{
  "n_experts": 24,
  "balance_loss": 0.00323,
  "head_dim": 64,
  "vocab_size": 4275,
  "qk_norm": false,
  "tie_word_embeddings": false,
  "init_std_qkv": 0.049,
  "optimizer": "soap_variant",
  "lr_head": 0.00957,
  "schedule": "cos",
  "max_seq_len": 512,
  "doc_mask": true
}
Below are experts of layer 2 (counted from 0) of a mixture-of-experts language model. Rows are named down (a neuron's output weights, with its number) and show model dimensions 0-127. Each number is 500 + 50 x the weight over its row's rms, rounded and kept within 0 to 999. Numbers have three digits each.
Before each expert's rows: "comes before" lists some tokens at least twice as common just after its tokens as in all text. This comes from a sample of Wikipedia text that the model never trained on. Tokens count by the router's weight.

# expert 22
comes before: " the", " ", " and", " a", " which", " but"
down2:444521506436525509559448475600526476594468554506476427548517606522506510561534471452525458524485451479462497463460537433456457500510585463493598509468494387535586479529562486415484556591467491605642539490542489496496517400519437481533460512518421567495489455570553516570498524391503497439525485501515505408495541515497430548541468555505527514566549488623498489533519491485637468525470
down3:424521498613494468464470524557499496503475461490575477460505458494515613470538430483476512488553490487471586460469549465439476514526569427420457522534517431536560532605584509522429403503498504437475390490495402446540505592438492488546495452516446465411469563582491447481535491517435539591532535484475508492501513479533515565448491407598530460547543462523385447542532529514649476531519
down4:490520443469496544477417532485620469545512494500497517483467471509560558497469635497462514469546413582469456451565478518557416520439468457550540507485411484477478510557543547462554487514470480565506553472457519451451626357490431526532546534479492538576521527461430521485528581535500464646526515566439573497541542515512552565529526476505489414494550572413494534497454593503523402438513
down5:484424490546546456509436435529573456549556441495514482417523483492555551540556546552478605493594571478509446499459472470491502581480464452467547483592454558518551450472511517530507413594494435475441477568514466494485515462536470490593453469508496545439585525557483486523452427468410453523564495580403476569498516534503522492516412633509408508532579562597502513477573441464409561530490
down6:411450432500571464394530442507493399482456569524479487498572525514467505463505444541489474472502529549478520519357481514435482532517577433507526482468498518445521537464476545616523515553504551431422582482446494502481521516569568535525440493507533454534387503569524430502471520638483490505572570519514588537573553494472477549540466539535485602470547516465531461481500511469324430500516
down7:528479498519517507524450453568552506516482464534438509533590518434442465513455468507513575457379479516448594496479580529514503495452558486391546504430450484434447443478436531522420627522470504481442456418587437451454544462536557541428553384535561463458475540531519496553516429563508557527503521397561427442556479528434457498424524488510470502445556447560519486548541472526536374506455
down8:455427502563501463506471583513441519555513552595551504517514486545415554574507535513543510510476437543508516533487435465573526472466554495597437516507481531520509539468509506441470481518576433620425610454522467468501413509514499537515499426443430535473555507494414475462514481510356481558401479515482546410442510488606503562574539506435419418595451392451534525530487507493465446483462
down9:471476449568532528418528538521575409427526464547521486564492510439592462471489524585504446519487449508429489519454509491481436507467550493465387508448530532554519485435399372568432533469472512527525515487405481539458413485590464538428555435524429498551471468532504501532566461482400449452550524630483475471505567571455413515502520538515451536555444487440493590524513455420410515532495
down10:528557443555582543553511444606520525396485548535531597513561511468443518498433500562522500525542576432494419419459543574384469487562431515470454467416533536543489504524562561522460508493648539435447455561573472568463494534520484546432461504491508427443513540394412513555444501502490499473477518439447509537501537471543552514474536613454451540457575520582500540476463472523534510540545
down11:514470463525570483520414459515557534459450480529550586408577491546461554511486447517484568506441455582440469536451485434549554384488490503517429428518467519505518486502499562501396545512484495442576593492420429476604555444487362515526471486458574495525493534459448537490590521566418482399552533512535522426548532547528597493503574493466508482508492489566452445386482460463479525452545
down12:509569532422443535572571648579393531498431491541542556514501452441572523602572459481498538495460511551466540475543494493567592451522374452480565493450552582517455488497493598509527515480539498569473554448494526497594501451470475452440458495548519490512430483555472418532499434514488483545538558535445578457621458414432522486528502450516526464524485461579503498516437585523486553529534
down13:484523490498584447531596503502478465526491472455497483525599499571498505546500514545410493527364436430535479544481422498503483544536516527593416464501502531387439399442480476514416538485482518492475440526481496561514542444522476457494535521484509515501575574516566508499520491594601416427547622464468442426465448471543551594516446562575484448412521469515404485561565520452541532459468
down14:523559541476491502538493510471524498566471461444529439586518545484559506448429477486454607585546475436569530473494507456487484468508594440421470567469553555404553464556504572531468539502526542523540572473487523604471580464566552429470432548470410574497448510412489507566491470414542531612498484516571499498440612503491498581472505515507439454453454554542400562451450442525595508513483
down15:605519494543511542435426452593554478433491539490509550474570529517414467486555519437641395472480471507492496495475574548596468465492581502484566497456521406531550484536546620539518489478466488476598474424538444544509546467476500540403463486595528525457530540487452482460522500575426504500464468506492486528499504508483429551567405608532512507445519487484517461525577518577437522526369

# expert 16
comes before: ",", " of", " in", " and", " on", ".\n\n"
down2:541493483555501502440535470511576551619522429390466541446471552391457486536507537551512473408515473513556467453525440533425585492483533496432520476547509581533447528488562438560555579431528480461495509452491517491483572546495521548484535580540426501584603473604479439532479538462584508522560546423520577476442403505502502549467544596491611524485453438478492534500431541554490459482567
down3:481411547419471487434505401470517458450447484501479453469465443563470471451442465477494426469587556571540394419488453609517529485486579515495473495543437505599485475479587408520431551469462545434372497522450518632524487459611496511488433488508436515538517543489561500487464458520555504566471527556516497489520574454541608518374485516537518549488452456482514504502559545480436542520485
down4:466546502476501453472571514486499551509586503517577450483523520511499409450525538501533475435527524463479540544527479555499482556505464472458495541496497498600485542375500441505563563557456559495498518456445502480576472451566558507439555549546442469481500488488461497473459528470525483498494379559491464509471598526451580378472560398613596480452519623531549547608598488525402595477493
down5:495513445574422546448548510492493519549548456501527574456535488476440422581537446548452541481468424530483610501579533555522495556492463489495611535481530493465475482440509496537541558437542572610515451472511619495412548483459485461520441541487616476559446489585540493505469464589530466466525513565642564595520546438533491460445515512487391425446473579476555531460479476481504488467467
down6:551513469503539593538592504509510610441408555505482493506490493453566521437568438540494445446475452558521531551508535457606468511493478547479514501494533552532484527503438430554469473462479532522485429607545570509509502417478583538481625492471560565518364521475455554448533446556436376545587525570533560581502586552529441504566447501506482557495411502477478467490474494518529466440551
down7:552542535422542509428583487455533478506485531494487441611502470536419525454555518447477465646516581501444462548471438522542432494588474605496445520649389497552588611470468460422514476516494437562504536502416548591461549509518550488473510517516449513512566553522473513516496509536514599480550453464464423570483561475442513486502453458477476509465519544481530513444439465528491520499610
down8:580403568452547404517458522559495497553418481536576540446483509535554458501495514591459480562509500514492465482518561461514450457491504452532465419522605540526553555535460433471607454482395509522475455498476526460535426448530501584513519507564526397517430557544523561546493332541550489520478483463444440513507570451494446461537498478483519509601504456460599541594467543443526565557526
down9:516535468533430598494491540435487550538553453455606514542485462581448487510598515502552499511465469529557460464536571514536585555491424376502493493491505443518488444487479502485608525413519398566425501377464503469483496471437491580520517507518512454525487541513412516541540591606504532507527537400444512496608456492593569507445521437554544547519439557502419481455518528450534536515434
down10:565506503487538471419534548502476487577503554499377485474553502526478456528618521462482489429517509562478537447486487498475451452568448532507502470499505441454413520505558445614479549422443560483474522526412469555482479471484597515450477561523561432492511591436460417507520441493493500453627458362567503465518572487571471555579528557511399465471602545528491581496549430535510509524498
down11:499508469457496465470408574489541481527601480527573451477562358463551504405535556450498503453529484480460509475393509527447495595437478500514461528405531383547587496529487574573566507505420481465420554439475581471556519524464504546559471511371459468568493537510515509563482433568467485502524615424539434613504526529452504476503534522517518542485500551560509444539487517485445525532446
down12:469529530452476478466557499574500481575535442482470526548530544455533432514493442629461453523438427533515561467580418587450552445489570448402452512530503536510563531503506493535548565563399527404557585516490462512601433563535503540577489437496522476493495494530468456548480506499491498539467398475433574507469416554558500571475437523520518601581420482558586524532449435533517497419506
down13:451467506557523388572527516502440568505602473496494514376504463562505487451510535595487437511482526565585575529529459450551552540417489507472485453516542653463520591409533525488483476585432578441506526530491465512459473435474486576507546564497504508494584472447455559496493600526421426390413432433456531473525496492549454447482528484551453544533471448533449469496563464479464511473526
down14:563588475535567535579521512459457517544469523510472475525495604482513410473493507508463510523435550525390495668473460551479552445589485486449518517541493592492510500428476473493599490557564547526470526504625528550501527578506555595444543462498499475540500496442465529460430580507522460469454512514568517517542445414546510567497468484510455480463543489572471549460474633420562490569410
down15:573414454479541550510469549491478460493452496440399483507562570424516560483549437509481495498544498502542499459537529484513441417527515544527402509539392525419573462416420525470442495444499476545465425549448491486457462352447556560457514565433597606494468457502499542409548510419535478451586534486421531468460576491430533500457490514487416513475484503468470592464578484521527440534465

# expert 18
comes before: " ", " —", " L", " +", " S", " R"
down2:506445459533485448443621525519556560462516484462548567506538515492460525530530524492569553486548346630495579502448545586656537554412542518570500476543597502541497527538520440456530468548476520475482465644425507545441447503536511467498466503533451482476520505509459482535552505474505511578480507507499452490509406495453429580454510425416552480464527452464569576528448564494482463454525
down3:528570502556500525542468515489478489430434489433406453489505367447486540488545441386544496413488513363615525502483464460486535483506458486476534417394577511508556563442471535500470539549446492492464539404438427461453515518495547528515488562478573502468576514446550464499520509432498448479538477479485509554487509563488573482520383447560489585550437584529452447517514389531417520505474
down4:488419455486491413513467596539449592430490565518516531547472649483419554480530518458481546498493432483526557474473441494488538460504545524569471429498547469507452408520576561531520570512422560522520559487503450505453562498482537454471544571570569557499528544554410501535515534509513579522506537479510565583619495549572487459507491514508479506456478579531527399522520382547376491468419
down5:528538450477412545551571532545468484427497519556612526536453516591605505539559490481468491498461508553544428553550458488604431498431478489538556576459535595520479449414521498535597492574615466524438522468549502449424501480481486413503517498546452555546503452538500492418453513488469557456544536526454441507507452621475478460530477507480509569478439532592458512522507509514531421516650
down6:506542474499511412538460479587518427583614450508459496591457505545505463455497538535466469547492565399539450429538445602576494543390461473552434445524459554433425517420537589455515518504492526542527504518470511560511547412545532518498532523455539450439469561426566605411449450405454495467539550554525516531521434506499546473441422517529534453480482448436591459472469524481461469559540
down7:431503478549477470427503573510459485497470482446507524528447442523517553519570515469549499446590606494501519493541511450556519540501485535548532481572457452515454537468405494564537474488526454579439578576553509572626486451457501490521531442415581544517546586435470602561433437605513459484499536507629445517452477551553544540466449512516393532477525433618509525440447459542490545526489
down8:363558447458509511566524448431485487499503457583473497529501532498463529488518534529510491499508463637449616463520549488501572507432564488517443542512499579401507400539438505502525512516558534485445466535538428453469484533505533581485506568507515533468580462558559543489540326477520462581418469491455562512539493472573494478451522489380485423391543536511468518472462495480521595560494
down9:454373433463484379503501502520509441482521582422389520484465517470452527453499545428487382394417473546560624510470559477480482467519436547512500494600519451559481536470488503474450450508483519521439481474516457557421473469559541526442465496402559551486501485518522467488507527433487480446420476570603499520513514467610531602450465466506437489454551494517509477503522548430403455534437
down10:609512480508401572494472583547403492536551512531538450543519612422481452525432422576582492516454477484523524550473530532533614608552442514497503557595567430466487472569456543395568502457510421498463541538577482483449538536487467450544516452481535474561534549627503495456520524493421451485512501488583529485506514463459453458502499457581492477583522567495510525410432454505504451551479
down11:493531511448468519413497560504603499490460473488463511548501470455484474530431479457557529544437516444455407618488543527485439423444513557526579560483522528582405433529456494505480536463507430532547522499532446584423465496559466497558515411510511534451490430520466516465602545550435464560526421438530528564511417418519614528339531490541480485528505507441505482461381491526515437460500
down12:519471540557476468675467528551549496538418547544444470512508497455496546508503494439512502415460476489525535443455392450453441459437524512548574516469503602587551516473466417538509471540494523352561492502514582538380535535541512540459537523445565524478493532488529482557455466445466583605467553487462459460440509603437420557526528490480541567439528531525497519585561451505527513488533
down13:529488485564531524472420400443609557448533458452424529489475401560474436416443486503518544424494475365458534474538448470478488429478485480456492412546483443519486509519531513524444482570515542445611447410567450484516428440474527458467540562535488505442537606458503523595533573530569547559414513561482485441450471437450440470521470485440495481489446469544465546514544524423531460581462
down14:510478486535469500521498482463535654461433541525484514510479506481538431455455355432511516551490445550485547591498390542473450423539474500556493603480501543554510453476386482498485488599491510435485476411493489435523536504424496444579484462493446456466521545525603423557585479494506544499570502532514500409523546523511493518626483553502505493549424517496475423415476485560618538523511
down15:487471517487566461541586470546419512499503439468606551487496525509551425433541570395567496480449539529551505472610415402476545448410533466463452504520607460513497535466454464490523472415581629426503529520497450426491537465494530510474463555602532491547431487507482508563398438509533485516505538497433423485518465494501543483391505491529475476550438427518499580527476553413536501555567

# expert 5
comes before: "1", "2", "3", "4", "5", "6"
down2:461456556560566514467587584462493467459430515480416437530441534502507494496482526531597400523548457393434551462482489403502425498502486511536500490575498433457476440541555619560449495413471517524420458484561535507476577481485538545519409479455522454499485515481441433583477464420586470540463483513590524513538530585489469373470470466441489530529577455499564529533423537524555414488488
down3:485517554410546502573481434451507446541461494396564494579556619466541434509492559488545454539550532494501573514505487500471550607504579400518524432552445522494442500443535455578553507471482582435467442479371480566462493496486487527422502492489540422450400462505571529582483512555467479416472525485498536515584496506488499555504538494518499443446416468506501505474454453491473668432496
down4:519463460550464443407387472472543488520499549539548514440556490494503525564514424574529589500448550424464518479461536547493499566510496548517464536400508507508487481442550474563584422539567445567540538498484498478492429540501615528500507398571551478451549586548416474600531440562499472566453475521501524554515479474522513483636556381500483473490485455525373528587488545495460466558517
down5:517347500601465448609503604510539558544522424562462550502526516459484566433479457491563527455520482506418522470546562511428558504532494495450464482583536510490467478394531531521618468533501494429460519536442494503575478397476486536521545490481478432440479471444434541480548428469520480425541446536407436497479452478405483461482505506504544505524567507406560474559598474487597502478434
down6:490456532560481462445469486493433540444547573420483414437485472488492524522402416434389542593507499560496616535526469519505469514534487443492499446546586494531552580496504504469552476455514551436560384419493469517439433596545519420454525490550463551527474554513517465458507401497446542470535513478469441465626488465573504478521520494623473472511479540509434552571551469478430501412546
down7:436545569494455495456449576548470463584517465472515482500465350495602609479449522531588597591511504516464483608458531521588475512484552444585530514504468571543497555428590541608535486532444552488497510531589568541512514426532491433590549506493488481488480460514517412489556513562532434513555459455527397543493499510502534496485462528438505505484598492488416494495512494609480459481513
down8:424491467463493442487548453557445578517530594536553538474495533478456527477524471473416468480486552499537511510443514518509464625589578479445463529460493590547555491461506410509517572447483528443487535465509433551601450483550533486500453526476489580546436510496573457403478486516470416504506434561455493557563536399447516512462567471513616531425450594443485495505594596619454517512505
down9:531458518531598479504538434479573478483559458514528576432520598508524494503423519453508487573455528589499568477509520495464531491401424516541477578509511519461457435525495491472450496466498493534510554629414509529588453502485441493532532463498482493632539453498590360480454444523537421568564490434505446466591551513473431491440546488463499625477443526430527496403516536440503507432492
down10:513457476470423491545542392588493530525485434521497557623451553538581573463464517470566526507498515428545485503598448530494523506590475453455521469500467444505433436480506494528398391476574471508419434521386573478479525434556438433537488520506538464503476589446478470477412577484492499436511461532527439521548572457503470523481432447529548438400541459547576485474460572477477437441548
down11:525514519498457535578484571550498512524520467561571531535512550498572497583427657485544535487550531453468409394454520458494533487562588460447466472426448458476499439525446576586551484537494448505434510523560538489408527466488496449536483514502392502523458554575487556504539476440488467526540441513500435535492587441570479556456541465492455405555574540489541511469530482592549416612437
down12:515508481527369505523588532538477537451572525459490476452545456497451492513441445481535455420594543442528495580429588383560504540541529510508536514555478512462534501492522465520573504512454586452450445480448390433412503528468522485388513586567410471453490434593453472509492468483503490537596500418433551586514457499478529473520477473502539434504459556594567489554509534541405551531475
down13:495450400473510474553508513549410453432508551507537468353599515512564528436387435559632402534514495531464508537383515469549517454497537458499415583525453415565507559490468487531449578550543487463548530469490488506503489498452526429432493479564482480455481480540523496601527460554546461480492470521513506544456650482500521574510420540468463460421486511486486476526482501522519594546546
down14:460557456454471541563548544509458455502494470434573503550497467468533473502523673510544500560563479446449567526526546471482646439442455532471486590512493488490565439436592500507500381538541514450540434549476485484489568561427514487537530478503527485460472529427580430504468499445483491475587544554490379453511510481539446472447520591576562532457554462596506419497549543469464524536449
down15:479506486488365489553436478492455500482402554579488496485459522422506408494524470551463470474466451501524443508587550485539497496431536484453529589438548615455543563456508529450517436416458436538467513527502504468498509481481564433500438331533506476512419447543516577519452492484457552514490542446495520504404530515450476444578516511628536414485438494454377479510482450464459559442514

# expert 19
comes before: "-", "|", " States", "The", "  ", "==="
down2:501547458393479460497507515453482519452428549536483441517494542526468457442513502490574541532409495548505515470529501474507560543469493481457504472566479441414536559394446485554491481474453528530478493415419532496551518466410489476503461427455400428626550575527515512490514512510498528543631424480545555422467531500484396496488412448444482431447511491535580421623498581388454523481485
down3:423433537512488467382432499440520484497448500484550448452480516510531484546598506403624523479493514503542500476528500498558365470475519516450502429422454502524563455494498460483534528496542463512438454411458461484452513589423517503523546435535479377557554510463484477532589523543479476524530512455545531497534574416496525493452512527604513502522636545475451439489587546448528495646457
down4:496577497532521441529441532488474487557550533461496527459426545496455501563465510489424593556539484468427427510543501491490425492529498527511515568492519495488409566455447486434653513422408461585418443478634471536503558430470582498523525569588394420514535445487563544434549549444515476432589553536499498459495459542461415507487558518490465507480519455490511491530420595458457480536506
down5:477568497509537525512456468527496416477494547502495451512514444618475526473446435521565382589460555525556405488565514445520465484474553511493446518480617465414578569499503528393446485536437519483580496528565420426572510505429447524496601522554477565510578377486442531597528417462486465518522488456502511524521586489491494551508455537478529447601585580451475492533462472485492491496469
down6:461511450440458471524582512588494486452488512568543563527498476513450476530498558532460520550458471481514530444437536481569545591504606588523495478627465511568602540432472519548568542464520490475388546540539410484454479428485482522465553445553582562582514470551575509478487499457490502501517525565531521484409569479506518437476588491498373480562512467552495540593626443453507464566495
down7:555460560474479507575465554527452564494447550491469446543468473460464535518488429451632417527449485514462551492479607537490480477620547558497468393583508471456481557435512411481483507587436546401496534545497502518500566469523506444447520470449544497453417563482530451468462511489545503516461503538462572432532632479498462517569528446472597529426529602549595506524477502558547517439560
down8:570528458490480529546520502502522598574492492557453496438502430524478501412425563441478441583501441484489521477448537526592478520544557468438538521417465507487415489549492524450425507470486465469536499549402590536464396579484500463620574445491395471518554504460446512496484571475442527509516434470468546540454481481576439431561538578446482494546482573382473496561530521504492358501485
down9:426571495417575516460527380553464433478457474460543514570631474408566404515473518530405423566501518457453513496432561459502455509492542514531466461453440553452492460446554534422499460465515622545533447514524492499517512483489524473502484439500483457542397499579535558566502430525553466397386527577536545560520571542505463592467511495440513532501474556557484518535501467550522530514422
down10:490524409470456581557526469511614672428530499511466545510455500495523500457470502520517518535524426560443547529589471488576489531435466396535578462501537470531562438505497474498517499547568601463489499437438649555509592540502553535489435472508516491452445538516457470465566498439524505455534475551564495388475552532516530469503585495518473576463472521530493486520390538524493447600451
down11:535490553500370536463573506503551428445521483551495533384591574424516494574387544536514495569628473531454536517465430514593502487469604442550414507512477439527418529478534475460481493354479516517488474457519503511459462519552491481522462515553510429424499440506482536540499526495541478449463539521531487419464565591510490593519542467437463537437427486561555559481548463481565556489534
down12:530455476528424459559383468519522515508446476479434478395395473475444501434474489464422469489409502524406525515526457552556373470430582390508422554558517474468517460457463451540477557600521427457413498554502514485448494446539519474518471447593559530480416474518527501492474549485448471494478500566541545490483518498520446481392510591593488501452458542432537461494394523427485537464508
down13:505506494507556441549434510520536437501501554644580597532549503495548433516544533543623487534445458506436401456455495534522569543509533465436458574565430547592474647540523444521474497438531541448549478551455454544494493496419471577498489549497523613469465515539476541485508461619512515571536481537442442519444450532513573523574491518520482540465536439524555527486577492480423505454549
down14:439497460518462574520565514444513479494532526534464504499523529481501561540554421427513509472598473505472418529472462424475527448550500493496512525428538447480480463467477499477556524554475487472465483526505457548631498547473496536517480448429529476461361419496407618369587407446514456442542530427442501655451449506527428516451476444458481432479524492489506394518577477513432541471467
down15:496439596493505538495496500513487534441595494403472462492482505406434400411437503492526472459429486460560456535453427428461590486371511533483413504433540528492512448490476520495484488452572468516440560550560487465462501500492518621499565443502526514494544681515481466555519553401453517486395530467452402551517491525448559516455498498557538414472507497518506541451517525438473503450548

# expert 3
comes before: "==", "0", "1", "2", "9", "==="
down2:496426530555569562512512505511450484531462463535421442386552410522519492434425413491556450518501515514499451500522539401504528481561464474483476485474580458597584493596498506378481537580564555572534591504437537524516507432530559539445528464562558400437555519529509445540499532448439466493387490476464496534560565475448465510408482489518520512481508469495470430489585545496623471475544
down3:484571547542538463588503535509563546436580467432578469552422482491487381513525456494439561444421484490532508477623473508383498467508464418505425505498538446538517548499567533478508451470519551579557451497484523453501447485389514519495553497487603448482528500573404501424460441517400510475513516507544466668489526524508512459587472539452460474516472563569452541469536453482540549536541
down4:473486510576612495505509419466473506435445489431464415484458434493567455518528453518478388458576515516507430524547510497395477501493487408490403598480495592524481545553473471446528428518450486532552366443440565462578399539552547433466487570502450543539507523508512511544519482505501538599445465450481515560511433451533532481492481541441521481519514479518460471546526585481340552500524
down5:555391459582547513564480566476448498424471485554449507365491550487445600436486488574543521547515511553427534455564517427498534542393507476528558426563492434556566576502487463558501586492493492544525606575458531514470452477508470552484520452512487455507540489505469617581477507572455484477540480594518452567517501540529461473543575450451426539570462454499498555530524603486487513493589
down6:513487424535483516490381376430429455456542541484385375427468531476425458588532536491486487541521456531455549449441487530514429473452390387497449482478503455440492545486594574463499494516435448540481459470548522472467482485507470498420506437525505490621496519565543497470474448525487447431517473517466489463489485578548506417530540502426548543582399555478450524524479528472414516462564
down7:430569418516445473537443582502472521541474422474480403544489447519388514574560467574505560442490441486542488468445547563545487465504511495532496460500559500517516479504523464406482527527523449619558410503542410514477526517468456524510583528475459526469511405509494465524481604374454442569461439452522407607510517505470551557528462599497539450621561534475492458424538529487493553505479
down8:564558527557394486479479497488467478474640524430543450543432518464475465494490493472556390507525552544528492501485471534520595499599454424514504558463536483599487492455561414512478474434533423513483491504613506474452465543476496409454610530546466431504534512540557536531429559473530517435512484509425545491454464495381540529449556514541489520416493521422364478548515448461497576441470
down9:410423463519514495463513459527526426466559540458538440442566515414376543449447502454528503503483430513469563535559639526508551480466563557545491455546468532482476505499481442543619499469500510495465492520506476436460522487506511518445562479426527647499517518589475498514536462478476550499513385548499512486666536540484549467387514464542393483467474481453481566530533551495475521397510
down10:515459483502594421569374510481514506462552432460460467529571548456500470514493443494578445620492432537371534576520543490440517402514511537538480495493490458487556469470522495446545528483452482417532602537516414475541533465531496482448522508546518486528447546539483432584476570486511448495500465408573439465502503540523438480524557601477434534511535677511555463550481472513415453506469
down11:569486420478492502575505569623537439480589320507539491551490559508515488540559544521498525441572465517478514497501497609465562421525499562506530539476539449479467492506459561477591529465509411553503498518539546487447420521408539520516524496493471504591548554505501520423448525446457563500604541475583519569381430524568506422536488483474475489494575440511450525518483586432477471537464
down12:558472515565470481530480538475595492458546489585476578460476495503710539536560560597538534520509489523520435499552496499592468551493535505570524487526496496469592511466490576532537601485514530542494489497500539455472472432467513537495492600569466403405428490501454463560465510508607468589428516436591519544533466460454476459505485388499494558548568544499532489575503506469441507462557
down13:530463474515580524495511552470541429485541511505469518525491441421444575481545509551484597590511500477435437507476536524505441571432533487441441479423555460534589442572543570513444496528532563494516517516487545547543390551466347474526444424549540464427542563538457493400457465465467451526517455421484590507526497481564471555475498477506531581510551548432595432578391440499489509521460
down14:511452480451527450486467501534498585553472480489438509530412518471568485497534434424520457458416544509500494469564564520479486525408464510489586503499527433569552471418493581497448491483386548387486436493500547507407424500425482532439428500445504499470531545514417451523424585505471499520595588514432500476499540484411463464435538477498492616442472641598494528482546479561525528495446
down15:527567504571455556474577474536527523593621561476450571476396529449489510515454519541532420532449548513498461528475497464494559533502537538488561595515436634519556524520516479459513490473571520505606461509498489530425478495454585485429477506469470381444498582566470460478575551493550523574379446446579507590534516489484481536512501470564528461505559436532595553427518476508558459467446

# expert 11
comes before: " ", " and", "\n", " which", " but", " he"
down2:598420556498562546429483518455419541457529537546549508475431477527568470463511463456475589433507512578452510502442459548549490515472405534497467529488573539461503432493551543536453475528529520498485366549435542557437460483499507503480583493477613557609477540520482522525521475505470530480437516540430456476540518498450522406541577466479519495521419455419533510510439523535294487473559
down3:409454529547489676395499501556455439521457442462432459486516496501464503476533493527462530443471448517470545536496518442543451551472457512591501412583553448477588428506450520340475471544443462467500531397582510428428511512487527602430449458559518448582545465507443585454491446484469432567490599504501535468509481511559514454501488521545506524477459555483511569490453480480486481542547
down4:525459501488507510530440525449487496479452612476507498574467536554547443462367476482509455553496521504538410555514518495628496466501450538475499463428556552457510514474441496458539532502465541408414513539365542515501498554498582575475487465459427532522449498451426513527528466401450553477448595460468376449457459490488456469482528572533496501495518469461529509402487521409587407559600
down5:517476482493483560477536491446492532546514573650503581442522491500570456432456531480520445468465499406482460426487505500598481508458501464457596583442530607453519499521480613507561597500424596418576463505532475436497474511496472543545442456528507512496559551498498449518477499576552511525482423472493443472554527525573452497409513546443423602491507435474511441495532418491543601595507
down6:540495471486399526471555552505486513519538491406571502477543450468518565513493480482532510480542528419510518550544447449426472504485446405496446603525545491440448500568632450503479475443500466513521454452545603506539520493442549438463473588536504503534355497443483554468415459482402615453520449495498419486513496458495536470403499527401477598575504448546463545458526456567545490550433
down7:366499438560488464553475487466485616517471474511482522540464422495506481488443409517524587469593540453495462522636453499529515508502447512501439558539627558438504450503539501495379564531557543533504532446521477529475523522446476505558485529461448534540491543503469477436584520540535584582489484478454410536500599488561559454523502547472466411469468530557476512561498495517639478547595
down8:562456514485524614463547514544472515445453512510470481583559527542496594512549507446549595471570578452508541497544510448557443440521612473479546492468472493470424573479440499488553540459480500579496510523478476559464460504572525509502510568495541506508495446496488585423493504510491436488493539596431373527662473450481570485481483564514515498562575409472545517512446588499495399601438
down9:479489595427422539520463378555539445520531539508521398462570580514534536509513509448513501471551595525455476406454518494454413552497479498467538430485482560444542530524445440569433476462439497527529518470473385515574501514573479505420391519493571524548537546497500408453496475591464421585544559470514565459495538606473491583521508501469564492415561428517507449538438539486462537526510
down10:551497507523501446555564547506523552596520490435477452503452464437526457458486484414459471564431437513554468453520489516586598554533546630524445489567495456529542479513572501506614456525428456578529458503479460571541502508569544469513587497437518526450434540480426524590485531481441452525450545529404481430459552399471449614481437465515552503457397494510467550576485474534505431549465
down11:448481462523507448502433546564493397556528475530536575485451474427454548517436537471539525536335542561516494490527484526505608544405573583482499514584410457522481561418431532494509579529434495539531462540425474458549462504452537432559496482565551417431543539458550548530491534613399563442568578443540572468497501520504448531517488474562473496538535554520505479489500462532469473430556
down12:472603494456596565530612621556499498575490445526495462519433519560482574500467457562463457453499479545437509444506465500528528520469448498547509469520425514540538462392480500402540584514548428577444415508515423573558550451470591458578494510414478523548488492458456501513498375425551433549484512481459515441503515476490475551525406532486529404510506451529547461414533433527468437480484
down13:472515512514532515517648470449415542565473591478505529474516507443498517478565582592422412478536487428518522490554546530539586509435545473532441546507481523396451434547506469419511514505528501478432504596514508460458465485543532481513643509528513488547568438440477509484492519508446463476434497491475420587504541486544609463455422408476470444461516488592400547468546392534556503493503
down14:467459497439599480470626462431573485515411468392589491523508401450589530483488510571534457470503495470558521524528499583554505589493474488470455509466551382482556537486474441500487462461469518502520466499488496574488491516529424426493550575555453467443461546434389459467471455543516524462552495443530546536473526497533389519466497548432428505540532386388539596486539506475546472556457
down15:577473519459489483481572508537507530513538497451508507522414400550538416580582444528456418433509530542500520464561535501460545612492424649477515466491508452438474493557523494520560490412477423475520534494538552566515521562435602472432449540497484567451490507501539542498491484508533510524456499540596422468552559533507518386435425493512483490399437568514451422444549517458532516400424